config.yaml
normalize_top_k: false
init_std_router: 0.0115
lr: 0.00298
beta2: 0.95
Below are experts of layer 2 (counted from 0) of a mixture-of-experts language model. Rows are named router (the router's row for the expert), up (a neuron's input weights, with its number) and show model dimensions 0-63. Each number is 200 + 30 x the weight over its row's rms, rounded and kept within 0 to 999.
After each expert's rows: "mostly gets" lists some tokens that are sent to it at least half of the time. This comes from a sample of Wikipedia text that the model never trained on.

# expert 2
router,211,212,197,206,251,172,232,179,219,168,181,223,211,196,228,201,211,210,253,187,183,223,209,200,217,198,174,253,189,186,200,204,186,192,237,201,214,234,181,148,198,227,204,192,182,179,149,263,166,193,127,220,155,198,209,176,197,179,188,173,226,220,167,194
up0,172,259,208,216,240,221,198,227,236,189,209,178,122,198,231,180,227,190,215,217,179,257,216,222,197,156,251,204,236,191,237,178,234,180,194,143,204,229,203,234,171,182,249,239,212,142,168,221,211,199,177,203,148,172,263,232,225,225,208,129,195,255,182,238
up1,189,177,177,184,228,190,193,188,193,180,216,177,165,202,206,191,191,245,214,172,264,218,228,118,131,207,191,191,208,198,203,204,192,186,280,157,227,236,190,233,160,222,199,184,164,229,135,191,198,165,180,228,146,212,182,150,252,200,206,214,197,211,223,176
up2,218,232,192,202,246,177,244,172,208,167,212,247,126,210,227,200,169,236,208,181,217,226,268,217,195,163,178,209,146,218,265,218,205,200,176,233,153,211,146,170,195,233,206,229,223,184,241,234,231,237,201,194,178,175,185,198,251,181,196,233,233,209,170,235
up3,184,176,165,164,169,162,203,225,236,207,227,235,178,164,248,237,263,186,202,194,166,188,210,214,245,198,245,251,226,172,164,214,209,236,212,196,214,234,229,183,171,272,154,222,140,193,222,267,199,188,180,238,147,196,187,194,232,189,180,188,207,222,173,206
up4,236,161,191,227,194,195,237,169,213,161,193,235,202,233,190,200,232,168,217,246,183,197,225,250,175,174,215,256,198,163,171,208,173,209,199,196,191,207,198,241,146,217,176,195,242,170,203,235,234,220,193,178,218,238,190,168,192,205,243,249,264,211,193,212
up5,199,202,164,150,221,238,157,187,222,244,213,201,156,197,216,137,224,147,207,159,207,239,193,245,185,157,198,170,246,189,178,201,219,215,228,207,231,186,174,186,177,185,180,227,182,193,152,253,193,236,222,242,169,235,194,242,172,200,226,155,263,225,188,191
up6,161,175,170,181,216,217,189,186,273,166,195,218,251,217,226,213,197,166,268,257,209,201,191,197,190,188,240,246,213,182,200,189,225,219,250,223,188,225,164,201,205,189,199,203,208,237,163,246,182,216,175,270,208,208,194,165,223,247,237,126,189,196,175,240
mostly gets: " where", " Mac", " Kal", " Lind", "iley", "oor"

# expert 5
router,218,222,193,117,207,192,216,150,167,165,234,256,171,197,250,216,189,146,223,237,205,237,247,241,163,192,173,238,191,186,223,228,251,208,182,197,218,215,178,166,218,220,201,231,282,243,182,213,227,193,181,226,189,230,181,256,204,254,258,209,252,208,144,220
up0,191,201,217,214,181,222,219,249,223,226,261,237,163,244,192,178,229,179,242,204,215,198,206,221,210,245,121,234,197,202,191,188,211,214,200,187,204,171,180,155,202,236,157,225,230,148,221,217,190,189,199,203,186,201,216,211,218,206,250,196,216,211,192,230
up1,248,201,244,198,235,197,260,205,213,163,178,225,199,257,266,173,243,202,209,157,193,263,231,152,228,140,202,208,213,205,211,186,180,232,284,175,185,237,154,210,176,187,167,205,152,225,196,282,177,184,199,191,163,222,227,206,211,193,186,190,245,198,212,203
up2,228,237,169,190,203,174,175,170,185,170,139,232,201,189,218,172,181,200,169,246,222,208,176,171,244,168,226,219,155,140,227,223,213,258,189,232,176,175,212,184,241,164,207,230,200,192,192,249,225,190,227,247,187,187,223,210,202,168,234,173,292,227,211,130
up3,218,174,178,182,261,202,192,190,229,199,209,226,274,205,177,180,200,221,192,150,173,193,159,208,253,165,202,193,182,224,204,230,245,227,211,213,213,240,168,198,183,240,189,201,166,228,271,222,153,205,226,178,202,209,205,215,196,175,184,215,204,228,131,249
up4,236,165,164,212,166,241,192,205,196,212,177,291,229,206,232,169,166,189,127,150,180,226,198,230,175,184,249,192,174,269,177,260,253,252,213,190,244,160,170,191,185,234,239,209,199,252,191,164,210,175,247,192,184,166,196,240,193,204,189,174,210,201,218,196
up5,256,213,195,206,223,172,219,192,175,163,204,243,213,235,162,194,183,208,138,245,234,196,265,191,294,207,182,312,171,170,169,165,231,242,189,213,175,204,213,193,201,220,207,155,191,166,171,196,218,232,164,173,176,205,216,207,217,220,188,230,184,235,176,195
up6,246,178,171,152,172,193,200,247,194,176,176,164,183,157,176,177,164,187,173,163,241,192,227,220,171,199,182,188,230,154,181,208,154,145,201,158,152,281,176,205,212,180,209,276,151,209,194,232,197,171,192,194,218,200,197,239,168,188,194,163,255,233,217,223
mostly gets: " those", " these", "acher", "ity", " store", "stitution"

# expert 9
router,252,183,210,168,219,196,212,206,178,173,227,244,210,206,241,197,250,146,213,214,234,241,236,241,204,200,174,221,196,210,222,166,266,253,265,185,185,201,142,182,211,209,175,217,208,231,175,201,189,191,222,216,171,203,216,197,178,166,235,168,231,186,145,232
up0,222,231,130,225,205,175,190,211,144,212,197,153,205,211,230,199,223,178,199,233,198,179,232,176,168,189,199,208,226,187,160,131,183,169,176,164,207,182,217,212,161,191,187,152,240,192,244,190,180,191,213,189,241,258,190,179,174,210,215,179,263,187,202,157
up1,178,225,186,242,216,232,213,220,157,161,171,215,188,188,222,196,223,203,212,146,186,253,194,157,272,181,185,228,190,185,201,260,213,214,232,185,231,228,152,198,231,254,167,197,192,182,166,190,155,254,227,272,146,215,196,160,192,289,188,188,213,235,196,217
up2,236,225,169,171,229,221,270,151,149,207,150,206,208,179,176,166,203,167,144,210,188,196,241,225,197,205,214,218,221,207,196,148,230,230,222,261,253,201,199,217,236,175,164,192,245,210,212,153,192,207,180,179,223,223,186,211,180,160,244,198,166,164,167,222
up3,176,175,193,241,179,202,206,155,208,232,182,224,177,214,228,242,224,229,210,190,143,180,259,174,136,217,194,198,221,191,229,213,147,192,212,172,189,255,213,218,229,212,160,194,258,239,185,199,172,189,156,199,180,230,213,184,166,192,164,214,182,208,225,228
up4,206,207,213,191,208,192,186,184,214,210,206,192,188,189,205,177,248,243,227,148,168,184,175,189,218,224,205,184,209,164,170,194,229,193,212,189,206,222,117,227,179,179,168,183,181,196,163,203,230,147,192,223,146,206,203,154,201,178,198,195,254,166,199,219
up5,216,175,261,215,220,225,196,176,183,240,189,227,186,240,208,171,229,204,237,138,221,198,173,210,201,210,207,234,123,220,214,209,204,220,179,199,185,204,200,201,179,191,122,274,182,224,144,211,223,222,233,222,204,229,173,178,181,220,202,204,193,220,161,226
up6,234,172,239,182,165,155,189,198,158,190,230,195,196,199,176,206,176,197,169,214,220,199,207,139,163,174,255,238,197,155,209,222,207,249,207,175,210,216,174,202,226,209,273,209,183,244,221,201,228,191,178,163,137,195,240,217,172,233,260,197,167,229,170,222
mostly gets: " a", " an", " any", "This", " This", " several"

# expert 7
router,253,199,204,151,235,164,211,195,219,197,201,229,214,227,249,183,207,171,200,155,170,243,234,222,211,155,160,197,207,220,217,179,233,195,255,209,168,225,163,196,230,196,127,192,231,219,161,213,190,190,188,260,152,179,208,195,192,190,227,179,210,258,198,178
up0,250,236,165,141,209,194,174,207,223,134,196,236,218,269,221,213,173,203,175,177,186,174,188,220,221,199,184,210,198,218,217,158,183,199,220,212,174,227,134,184,198,213,184,285,217,191,210,273,223,191,170,141,172,185,181,204,245,202,236,194,193,236,215,175
up1,190,201,186,225,184,148,247,153,211,217,208,220,239,253,187,145,211,182,211,168,182,220,193,197,181,231,228,210,154,223,240,175,229,228,173,186,240,261,217,227,165,195,178,215,246,248,203,239,204,182,186,231,239,182,150,192,207,228,185,197,187,153,154,167
up2,193,187,230,227,169,165,186,170,180,181,195,211,208,260,257,238,205,210,237,215,186,238,211,161,218,181,158,265,252,228,197,180,211,214,200,119,211,196,231,202,187,234,201,224,225,239,191,181,173,140,204,212,216,172,241,213,272,224,250,244,171,232,215,135
up3,216,170,189,195,185,223,198,187,128,180,184,181,162,247,206,226,199,198,178,182,238,226,254,166,200,151,179,201,171,242,242,148,232,177,179,159,215,174,199,213,241,213,219,222,244,205,137,241,253,204,181,224,204,193,147,216,193,209,225,187,212,188,223,224
up4,198,211,196,236,170,191,192,238,149,241,174,224,263,202,243,234,190,179,188,153,154,231,248,222,257,205,208,203,182,239,212,229,230,200,213,222,257,189,176,197,234,232,192,216,231,147,211,173,206,191,161,216,184,177,147,160,174,157,238,219,187,181,211,164
up5,192,173,223,215,269,149,216,224,190,214,155,224,238,261,181,208,173,181,221,233,250,178,183,185,239,185,210,249,156,198,248,192,195,242,238,201,196,272,219,176,219,182,204,216,245,231,158,205,198,190,182,255,192,198,191,162,159,229,176,201,200,216,175,155
up6,188,190,211,217,168,195,248,194,185,176,226,177,222,264,219,189,294,168,196,187,164,242,175,189,210,229,227,263,209,232,186,269,228,199,195,205,178,224,196,172,231,221,180,176,192,237,177,194,151,224,143,194,178,197,166,217,224,180,219,232,213,216,223,213
mostly gets: " entire", " father", " wife", " latter", " original", " next"

# expert 10
router,238,228,216,184,186,150,235,192,201,181,230,201,251,277,223,221,212,193,217,252,160,245,187,246,223,180,194,203,216,246,237,255,231,248,199,173,170,182,208,236,219,260,165,208,230,213,180,235,218,195,238,242,195,262,234,175,216,217,217,205,217,232,166,171
up0,197,174,151,203,195,152,189,228,166,196,205,220,202,219,162,239,223,189,164,189,180,184,197,187,217,214,206,191,204,146,244,184,211,202,229,179,261,197,167,215,196,215,161,222,213,214,228,218,159,217,240,260,167,210,200,250,183,231,249,161,217,195,154,195
up1,233,174,213,217,231,200,241,244,187,220,168,183,206,195,214,190,218,168,215,253,258,182,211,201,227,185,193,181,132,186,216,217,224,198,201,207,179,229,203,194,215,203,222,134,217,214,241,226,135,176,159,214,155,227,211,203,178,205,168,210,252,215,178,200
up2,141,199,219,176,193,134,219,212,214,204,182,220,201,220,194,218,241,209,182,218,227,254,209,147,205,199,167,194,227,225,190,233,196,237,181,167,177,203,234,186,184,233,180,193,172,230,175,171,207,164,241,276,184,241,216,154,152,217,206,171,193,219,225,214
up3,217,177,207,149,224,145,233,175,170,241,201,192,186,211,203,205,192,229,201,215,182,226,201,206,144,231,214,183,240,149,214,204,167,215,201,232,182,146,198,190,187,215,205,192,291,262,180,177,237,144,160,233,195,217,187,219,213,169,295,234,243,262,209,228
up4,220,241,189,208,202,206,183,209,223,176,277,197,243,202,226,182,261,155,209,206,163,177,188,235,162,180,155,233,161,217,176,240,202,186,184,154,173,186,200,201,179,181,158,219,226,226,226,222,224,185,181,204,203,238,239,204,209,205,211,163,263,222,199,165
up5,223,189,221,215,177,151,234,175,169,113,191,212,228,191,213,230,206,172,240,171,163,209,165,165,174,204,178,204,223,207,179,210,199,208,224,184,202,157,193,226,185,224,191,224,173,215,207,191,238,215,209,253,231,243,257,179,187,215,210,187,178,239,114,241
up6,215,212,206,180,151,212,268,144,193,172,236,172,195,184,218,242,241,203,186,238,183,215,203,196,158,198,224,161,212,228,246,211,204,170,196,148,265,191,185,164,231,231,214,221,169,218,160,256,198,156,242,155,151,197,230,197,239,217,170,229,180,288,193,191
mostly gets: "′", "|---|---|---|---|---|---|", "|---|---|---|---|---|", "See", "|---|---|---|---|", " According"

# expert 13
router,214,221,233,213,235,165,247,156,156,150,191,257,209,176,222,171,186,193,177,207,186,228,219,187,213,144,194,235,189,233,221,259,209,215,231,193,264,205,151,145,225,212,195,216,202,192,166,248,214,199,230,237,165,242,252,189,229,203,267,214,231,236,130,173
up0,190,234,183,190,213,180,257,157,176,156,160,200,205,179,234,185,221,146,178,238,211,188,210,232,205,174,181,187,281,181,203,243,260,211,204,161,246,207,191,216,242,228,147,252,192,215,200,249,185,191,212,188,172,157,277,221,166,228,218,204,195,217,154,172
up1,209,185,149,204,218,220,168,251,211,187,179,199,216,222,180,129,231,213,189,215,199,177,202,214,192,155,181,175,211,185,153,196,246,222,194,208,207,210,202,215,211,216,169,207,194,268,193,188,246,190,160,179,159,237,194,182,232,248,212,247,213,221,228,220
up2,197,204,193,201,189,199,195,192,183,162,188,243,201,217,198,180,184,161,270,234,264,215,177,234,232,211,198,154,196,205,200,200,251,252,200,230,202,238,204,181,244,209,172,201,233,206,206,191,188,185,196,240,117,187,286,222,219,213,269,195,174,199,232,181
up3,199,176,180,221,178,176,214,195,246,198,187,272,246,177,250,190,224,215,199,211,220,253,202,180,213,191,188,182,176,198,185,160,249,171,184,207,213,227,239,199,238,225,219,201,209,192,147,175,199,151,168,224,143,155,184,222,247,180,226,217,209,264,183,240
up4,212,177,185,221,239,186,291,219,233,162,206,217,210,186,233,190,237,223,160,200,186,239,208,192,206,193,205,209,148,177,236,255,217,206,213,196,226,222,140,171,219,269,178,228,208,192,187,189,188,158,207,239,162,171,224,192,250,193,252,199,176,213,225,154
up5,195,205,135,188,179,203,197,247,168,181,204,234,199,191,263,192,199,188,234,142,157,179,181,205,217,165,218,172,165,239,198,216,215,224,216,204,242,231,133,196,228,213,216,216,153,177,196,183,203,174,197,162,209,179,177,255,196,218,204,149,243,160,162,177
up6,191,154,164,205,210,208,192,170,226,229,211,222,276,197,232,131,223,161,216,165,206,223,208,232,197,180,191,200,194,183,197,190,178,237,203,170,204,161,154,212,171,227,148,200,303,194,165,175,230,178,192,182,209,192,207,234,196,186,218,226,237,170,198,250
mostly gets: " Ad", " War", " É", "mathb", " Med", " Representatives"

# expert 3
router,234,207,207,142,223,216,183,158,147,203,207,202,178,215,234,158,170,204,193,158,216,212,227,208,206,162,166,236,253,223,242,202,218,225,171,166,253,199,178,149,241,228,228,245,268,230,149,175,192,206,162,192,168,210,156,224,177,219,211,169,253,157,189,232
up0,215,246,228,260,178,147,171,220,180,171,171,208,176,207,181,184,171,228,217,190,174,192,192,213,205,203,197,219,221,199,227,138,243,261,182,188,253,215,179,204,208,197,158,217,237,186,198,151,202,182,236,247,187,195,144,187,197,204,174,190,220,153,178,188
up1,168,187,170,148,163,206,218,130,192,158,201,251,181,172,234,184,248,227,266,216,176,177,243,186,205,216,166,207,213,208,212,190,189,220,199,248,175,205,226,207,213,143,242,195,193,262,179,201,281,189,229,157,165,158,143,205,154,187,227,254,195,233,205,174
up2,318,212,156,199,241,210,156,195,174,208,230,229,136,236,177,156,192,179,222,203,224,203,231,181,193,186,208,227,222,239,164,192,201,165,199,200,184,238,197,171,253,226,238,239,169,254,243,190,229,177,160,222,214,179,199,170,194,225,167,224,238,201,164,222
up3,210,189,243,189,192,198,193,218,226,165,191,247,251,233,197,168,222,237,141,175,202,227,199,215,202,232,176,180,261,154,236,198,234,234,220,252,232,158,187,189,193,207,253,260,197,216,176,213,205,186,222,212,217,176,167,203,162,236,196,145,214,172,163,250
up4,233,179,251,205,141,189,255,155,153,169,203,206,161,188,185,158,236,227,198,197,240,204,196,154,226,182,197,181,182,230,177,199,180,225,201,142,208,167,163,234,190,195,177,262,201,205,167,213,216,200,180,211,183,217,223,207,208,214,205,136,237,203,164,212
up5,234,213,175,169,192,192,196,203,187,190,177,222,217,207,193,148,242,199,226,137,151,251,213,238,210,195,186,223,190,213,199,264,178,203,187,197,283,180,215,167,184,194,197,208,212,142,203,217,232,221,231,205,220,163,198,258,173,162,243,202,219,210,175,224
up6,218,199,193,179,282,196,208,188,206,213,258,198,187,235,203,220,260,224,174,186,204,202,269,169,269,201,188,218,190,164,212,171,162,199,243,218,190,164,183,219,140,205,186,238,222,169,209,185,222,223,164,199,190,231,182,210,257,211,243,221,215,158,180,231
mostly gets: " make", " well", " will", " should", " did", " may"

# expert 6
router,257,243,217,167,222,195,233,167,179,196,257,211,224,203,244,197,209,150,223,180,223,272,238,182,164,177,224,216,185,170,202,205,246,197,251,196,247,221,168,126,187,217,134,257,224,196,221,240,242,191,224,221,164,210,212,230,187,181,217,168,237,208,154,222
up0,216,192,142,203,209,225,209,166,226,226,224,185,170,227,178,199,260,227,197,147,173,177,193,140,182,156,226,198,179,158,211,218,162,205,228,194,221,166,207,237,219,249,177,177,203,254,225,190,220,126,192,208,176,253,179,243,175,167,225,160,183,224,217,235
up1,201,177,205,173,213,194,279,241,206,191,146,166,165,182,197,220,221,216,178,149,176,179,207,205,235,208,198,258,177,199,190,154,169,181,225,215,233,226,209,150,222,222,199,199,190,232,226,154,180,152,165,218,158,230,129,157,170,154,204,240,171,213,193,193
up2,166,175,178,151,218,235,197,212,213,200,236,218,234,187,195,201,232,220,269,182,171,201,266,234,170,221,218,191,173,161,204,240,184,189,200,218,138,212,150,205,217,182,137,216,202,180,193,200,211,161,237,210,189,184,178,184,190,213,196,210,232,196,239,227
up3,245,199,193,175,203,181,204,174,180,189,183,180,238,201,183,225,235,186,214,195,188,199,239,187,148,176,217,191,136,174,155,201,253,219,168,201,206,158,180,173,188,203,247,194,168,183,216,179,258,152,203,167,170,182,169,224,200,173,202,167,186,208,205,142
up4,179,220,138,220,174,220,214,211,170,169,228,206,143,182,209,207,250,157,236,203,210,201,266,186,190,199,183,182,188,211,144,159,200,174,258,226,190,253,186,200,224,165,180,188,151,222,205,203,234,176,122,181,217,208,200,223,175,165,216,167,227,266,231,227
up5,210,244,158,207,206,213,242,151,204,164,192,215,209,227,232,195,156,206,170,178,170,196,197,227,211,218,197,234,187,215,207,192,180,206,230,195,174,283,208,235,165,186,249,167,236,234,216,250,197,182,161,203,197,214,240,180,282,180,236,161,223,194,228,196
up6,252,187,213,220,197,215,238,212,185,163,217,193,212,182,196,217,213,132,251,237,229,263,262,180,250,175,233,229,144,168,205,154,206,199,244,243,236,212,168,228,205,208,171,200,145,167,182,235,245,174,193,163,201,169,175,174,197,246,209,182,202,250,223,253
mostly gets: "burg", " Motorsports", "sson", " Smith", "ski", " Williams"

# expert 8
router,208,254,211,157,215,156,206,176,194,183,196,211,254,229,192,189,191,148,175,177,185,215,230,198,210,151,192,225,151,189,164,230,193,221,227,164,180,228,134,217,163,253,171,187,192,214,166,224,197,212,192,191,204,212,219,175,193,138,252,150,226,207,159,171
up67,179,214,184,204,210,176,187,195,249,214,203,191,180,182,205,198,212,196,186,194,160,203,189,205,203,202,206,177,185,209,229,232,176,228,225,175,186,233,208,143,187,253,236,221,281,194,236,211,215,172,198,201,202,194,212,175,232,237,181,126,215,211,158,198
up68,248,177,202,202,180,199,203,218,212,195,171,163,160,233,216,215,134,176,203,247,191,219,215,239,118,187,168,184,211,245,190,158,194,206,196,193,188,195,202,203,237,205,199,280,181,221,206,148,177,163,213,226,120,235,193,191,221,156,139,252,203,195,211,191
up69,250,183,223,179,194,181,241,182,174,175,207,237,184,190,255,188,217,184,214,184,230,220,189,172,217,197,202,254,219,197,226,189,273,229,220,190,233,215,155,198,263,194,185,213,231,256,184,242,226,192,248,245,158,186,205,218,211,211,211,242,262,216,150,222
up70,171,180,221,174,193,194,205,197,182,180,199,162,212,204,190,214,164,148,236,173,194,231,259,182,153,173,200,209,149,201,200,214,211,175,217,177,206,196,195,177,247,272,209,177,231,240,92,172,194,192,208,251,177,197,207,188,224,205,213,189,261,197,221,210
up71,199,187,205,210,216,199,171,194,161,231,205,152,213,198,177,203,240,193,180,265,190,206,226,198,187,171,169,219,202,195,134,238,209,189,226,222,225,146,185,131,206,215,224,179,192,219,181,205,169,223,181,273,159,236,212,198,199,164,186,206,265,159,186,207
up72,233,166,216,231,185,141,190,209,167,224,217,136,183,162,209,206,245,178,206,174,138,249,170,193,257,226,136,210,190,150,169,183,195,208,201,171,208,240,216,206,198,231,200,243,217,200,231,211,208,220,277,176,173,204,215,140,215,107,203,181,196,263,171,154
up73,189,188,192,224,199,227,206,139,171,161,282,191,173,232,215,207,248,156,231,182,170,230,227,256,245,169,159,213,175,209,214,207,216,231,217,203,170,156,197,192,183,245,219,179,263,200,122,221,249,210,177,192,217,175,222,159,173,160,221,154,196,175,216,217
mostly gets: " After", " without", "After", " before", " With", " By"

# expert 4
router,252,219,201,130,201,192,247,220,183,178,217,211,190,195,247,213,252,161,200,204,189,228,234,186,201,175,207,211,223,222,206,186,260,226,199,219,242,202,141,222,260,193,150,171,189,187,191,212,208,179,202,217,165,275,190,202,216,225,209,196,229,218,151,192
up0,218,134,226,189,238,177,189,209,188,223,232,228,208,212,224,240,240,176,193,168,209,179,208,211,173,156,207,210,212,202,243,271,245,220,192,200,199,189,177,189,180,164,220,178,174,207,215,233,226,163,167,193,151,157,219,190,261,187,233,226,240,226,167,221
up1,209,149,155,177,234,199,240,216,264,224,181,232,230,196,204,196,178,236,212,167,173,208,173,221,175,167,227,181,193,207,239,196,180,218,185,168,212,266,173,182,171,203,190,204,222,235,183,194,180,217,214,204,199,207,224,213,142,200,171,236,183,250,210,170
up2,227,177,176,186,256,194,234,201,218,202,256,215,199,225,211,208,149,215,207,191,163,272,178,161,186,220,176,204,193,188,199,154,263,167,198,189,210,235,182,190,186,193,167,203,224,189,193,243,261,196,218,189,191,178,211,188,134,218,188,166,198,250,210,157
up3,245,154,244,183,177,178,230,187,179,227,226,190,224,185,196,217,200,151,236,207,247,230,220,236,232,165,205,223,195,194,186,202,198,213,199,162,157,298,222,210,163,213,206,244,235,173,153,179,181,183,230,256,178,214,162,171,198,184,193,195,170,180,206,190
up4,237,162,228,160,184,204,193,214,241,210,204,223,249,203,191,216,181,147,162,188,226,189,187,231,174,226,235,170,215,255,207,192,236,269,210,174,295,206,141,213,230,163,194,167,185,161,182,205,195,171,203,197,189,228,187,186,168,251,213,180,242,201,164,224
up5,204,196,196,233,183,200,220,222,193,140,239,207,208,267,234,262,205,253,251,152,157,237,201,214,222,234,195,214,185,239,190,185,193,251,213,157,154,196,204,213,230,233,231,180,218,196,227,218,244,208,239,192,240,189,172,186,243,175,181,162,235,259,186,221
up6,227,191,240,205,216,190,268,224,233,202,180,217,188,185,182,188,196,174,225,133,212,186,263,199,258,191,205,181,176,210,200,196,176,196,228,244,231,230,90,165,255,188,183,168,217,174,159,188,162,169,134,193,180,230,177,134,209,192,195,208,225,199,175,181
mostly gets: "Scientific", " Genus", " Phylum", " Animalia", " FRA", "optera"

# expert 1
router,278,236,214,179,208,173,215,145,181,167,228,264,246,231,217,197,219,176,221,200,215,227,269,225,195,167,165,252,198,211,226,201,230,205,216,152,192,241,164,183,239,221,161,220,203,222,184,245,230,195,181,216,165,251,194,195,217,173,219,154,228,227,164,198
up67,191,159,163,153,206,164,205,196,239,176,211,209,259,223,201,162,164,219,176,191,180,226,240,256,180,201,155,172,199,204,212,218,173,156,209,212,168,184,167,150,199,193,208,288,259,181,215,212,205,192,213,213,223,167,239,218,183,142,270,176,232,246,220,189
up68,221,221,244,189,187,206,197,152,263,223,207,176,222,229,208,200,186,166,191,215,232,223,264,256,207,235,191,185,245,182,253,167,201,174,187,255,216,262,177,175,204,169,145,215,166,193,201,221,180,194,195,216,207,173,185,176,184,211,190,172,190,253,228,188
up69,298,216,165,204,190,233,233,247,174,212,197,224,200,198,205,227,175,190,215,241,163,223,188,199,191,196,216,254,174,220,200,178,263,211,200,230,217,152,157,241,209,200,242,172,199,210,244,222,158,135,189,194,161,222,221,201,196,229,220,214,247,232,164,172
up70,181,231,204,237,198,211,195,249,215,188,254,220,159,243,190,182,242,233,211,192,131,234,144,231,196,203,186,176,238,156,160,112,182,229,214,193,250,208,211,216,172,215,188,174,198,175,212,239,186,199,176,189,246,190,184,237,251,154,170,211,202,237,213,225
up71,216,237,226,162,208,168,242,216,200,181,203,230,218,203,261,201,183,185,162,234,159,264,198,205,171,214,163,184,217,193,201,213,214,251,249,210,222,201,154,226,207,212,203,246,200,232,185,192,205,201,251,176,173,205,201,206,208,196,231,190,259,182,142,208
up72,228,230,135,147,205,184,168,160,185,215,179,166,222,215,231,243,212,203,158,229,205,231,196,208,195,187,224,183,165,147,200,179,213,249,211,211,198,208,190,238,264,220,195,204,199,253,192,168,208,229,183,207,148,243,242,218,166,248,202,164,196,239,245,202
up73,202,198,184,204,183,168,196,240,226,182,211,227,151,185,176,272,237,239,223,191,181,192,218,245,215,182,194,213,153,169,162,201,169,230,224,186,210,225,201,183,264,222,178,192,200,206,189,199,270,167,241,186,161,169,185,171,235,177,168,147,209,220,210,214
mostly gets: " However", " There", " During", "\".", " While", " When"

# expert 14
router,219,207,198,180,255,157,228,191,190,187,234,219,225,211,224,198,190,237,181,171,219,269,228,223,212,174,196,249,197,247,156,186,241,175,283,173,213,171,202,224,181,233,189,251,191,246,226,219,217,233,187,217,161,249,246,200,218,202,235,152,201,251,174,229
up0,209,189,200,182,229,231,220,186,245,187,200,191,235,161,253,224,257,196,188,251,193,249,195,154,186,211,211,246,244,185,195,146,151,232,257,272,246,187,150,173,230,186,233,206,202,199,214,197,165,193,178,221,200,197,219,261,223,203,192,254,224,193,185,247
up1,194,158,244,194,144,141,199,152,167,165,173,176,221,204,223,159,208,216,195,197,210,237,207,247,225,172,216,238,211,229,231,223,204,185,190,210,174,195,210,220,200,208,203,180,169,189,177,178,232,177,216,251,183,207,201,136,197,249,207,122,224,244,172,158
up2,207,186,149,236,216,206,219,222,241,206,228,236,221,235,207,172,176,207,178,246,230,203,180,273,211,214,145,187,223,184,227,198,202,221,248,175,205,215,189,194,176,283,177,140,139,203,177,203,200,210,277,233,233,211,217,212,204,177,200,212,197,181,202,247
up3,185,244,163,143,207,209,189,196,224,221,206,200,196,137,218,213,213,211,173,196,180,206,238,145,236,178,205,197,172,135,207,158,201,193,169,162,209,224,205,198,224,302,193,242,225,222,181,222,173,183,231,190,169,219,229,218,178,213,188,208,196,234,246,173
up4,259,205,218,143,200,149,233,240,189,191,240,190,242,257,231,183,186,202,163,201,230,235,240,185,241,193,216,188,139,201,234,271,182,214,196,186,212,212,165,220,173,199,169,212,207,161,130,196,247,200,205,207,177,180,197,205,169,181,195,201,200,208,191,170
up5,207,172,176,213,200,198,180,193,235,232,206,141,236,275,196,193,193,220,247,211,248,226,195,114,151,181,125,214,182,226,184,219,183,182,212,174,167,225,160,186,228,221,250,231,206,240,212,205,180,216,222,196,172,170,226,208,215,241,161,248,207,252,194,214
up6,229,195,238,190,185,191,177,199,207,223,235,208,242,190,251,157,209,220,237,160,186,189,220,206,140,182,207,233,145,219,191,217,178,203,210,208,234,227,192,199,201,263,125,179,247,215,207,195,156,197,228,266,203,199,239,169,218,230,186,156,205,205,201,217
mostly gets: "):", ":", " :", " Born", " Location", " –"

# expert 0
router,273,200,239,169,242,157,231,185,186,163,230,224,176,271,231,191,211,161,207,231,181,277,217,140,161,151,164,275,206,187,179,225,206,229,242,210,179,196,158,177,225,233,202,241,206,195,220,230,225,190,188,213,175,221,220,211,223,182,246,225,262,232,172,212
up67,205,206,194,200,197,218,199,154,164,101,196,254,217,203,222,185,196,228,189,198,196,188,188,179,179,189,184,210,178,221,174,225,142,183,273,224,228,220,172,212,196,156,231,178,159,181,237,197,241,255,181,184,214,253,206,247,253,190,274,130,237,216,216,221
up68,212,176,181,234,175,151,178,194,210,224,187,209,173,217,179,207,279,132,197,178,179,190,200,202,198,214,197,168,254,192,191,146,218,183,220,147,220,231,160,232,194,185,166,206,213,184,223,192,184,198,220,213,171,218,200,185,225,230,231,216,184,256,122,176
up69,189,236,223,192,194,209,235,186,178,120,198,256,229,210,246,196,222,167,226,187,238,254,212,216,236,193,202,140,223,192,221,203,255,231,221,185,240,209,181,190,206,179,171,203,178,193,152,253,202,181,215,252,160,226,210,204,196,177,238,169,257,190,176,202
up70,217,198,222,203,190,180,214,195,195,180,219,243,144,202,241,221,183,224,197,196,175,189,173,230,191,212,200,279,206,190,188,155,194,260,221,207,179,209,198,173,235,253,207,249,221,242,208,243,178,155,200,201,168,170,189,197,251,188,214,189,225,259,203,214
up71,195,219,226,192,159,172,238,178,207,204,221,173,200,164,208,173,202,150,179,177,173,244,172,171,247,203,184,180,209,214,217,237,229,292,267,193,183,174,204,227,188,240,160,211,214,236,184,185,207,178,172,208,195,267,206,146,229,110,229,240,167,158,195,230
up72,204,228,164,218,222,202,195,220,179,172,187,186,183,191,175,259,190,171,214,278,221,216,250,272,206,174,124,208,233,183,232,144,275,178,198,237,212,246,223,219,199,213,185,235,191,195,177,225,211,138,189,187,209,220,235,224,216,178,207,158,235,171,239,175
up73,247,221,190,234,221,195,221,235,182,199,190,190,162,209,189,224,188,183,237,213,188,219,250,148,152,194,182,223,199,202,194,248,173,202,217,192,160,200,201,189,208,172,193,202,207,236,191,244,246,224,187,218,201,242,218,185,257,201,236,214,172,230,212,193
mostly gets: " MF", " Nominated", " Goals", " Votes", " Won", " DF"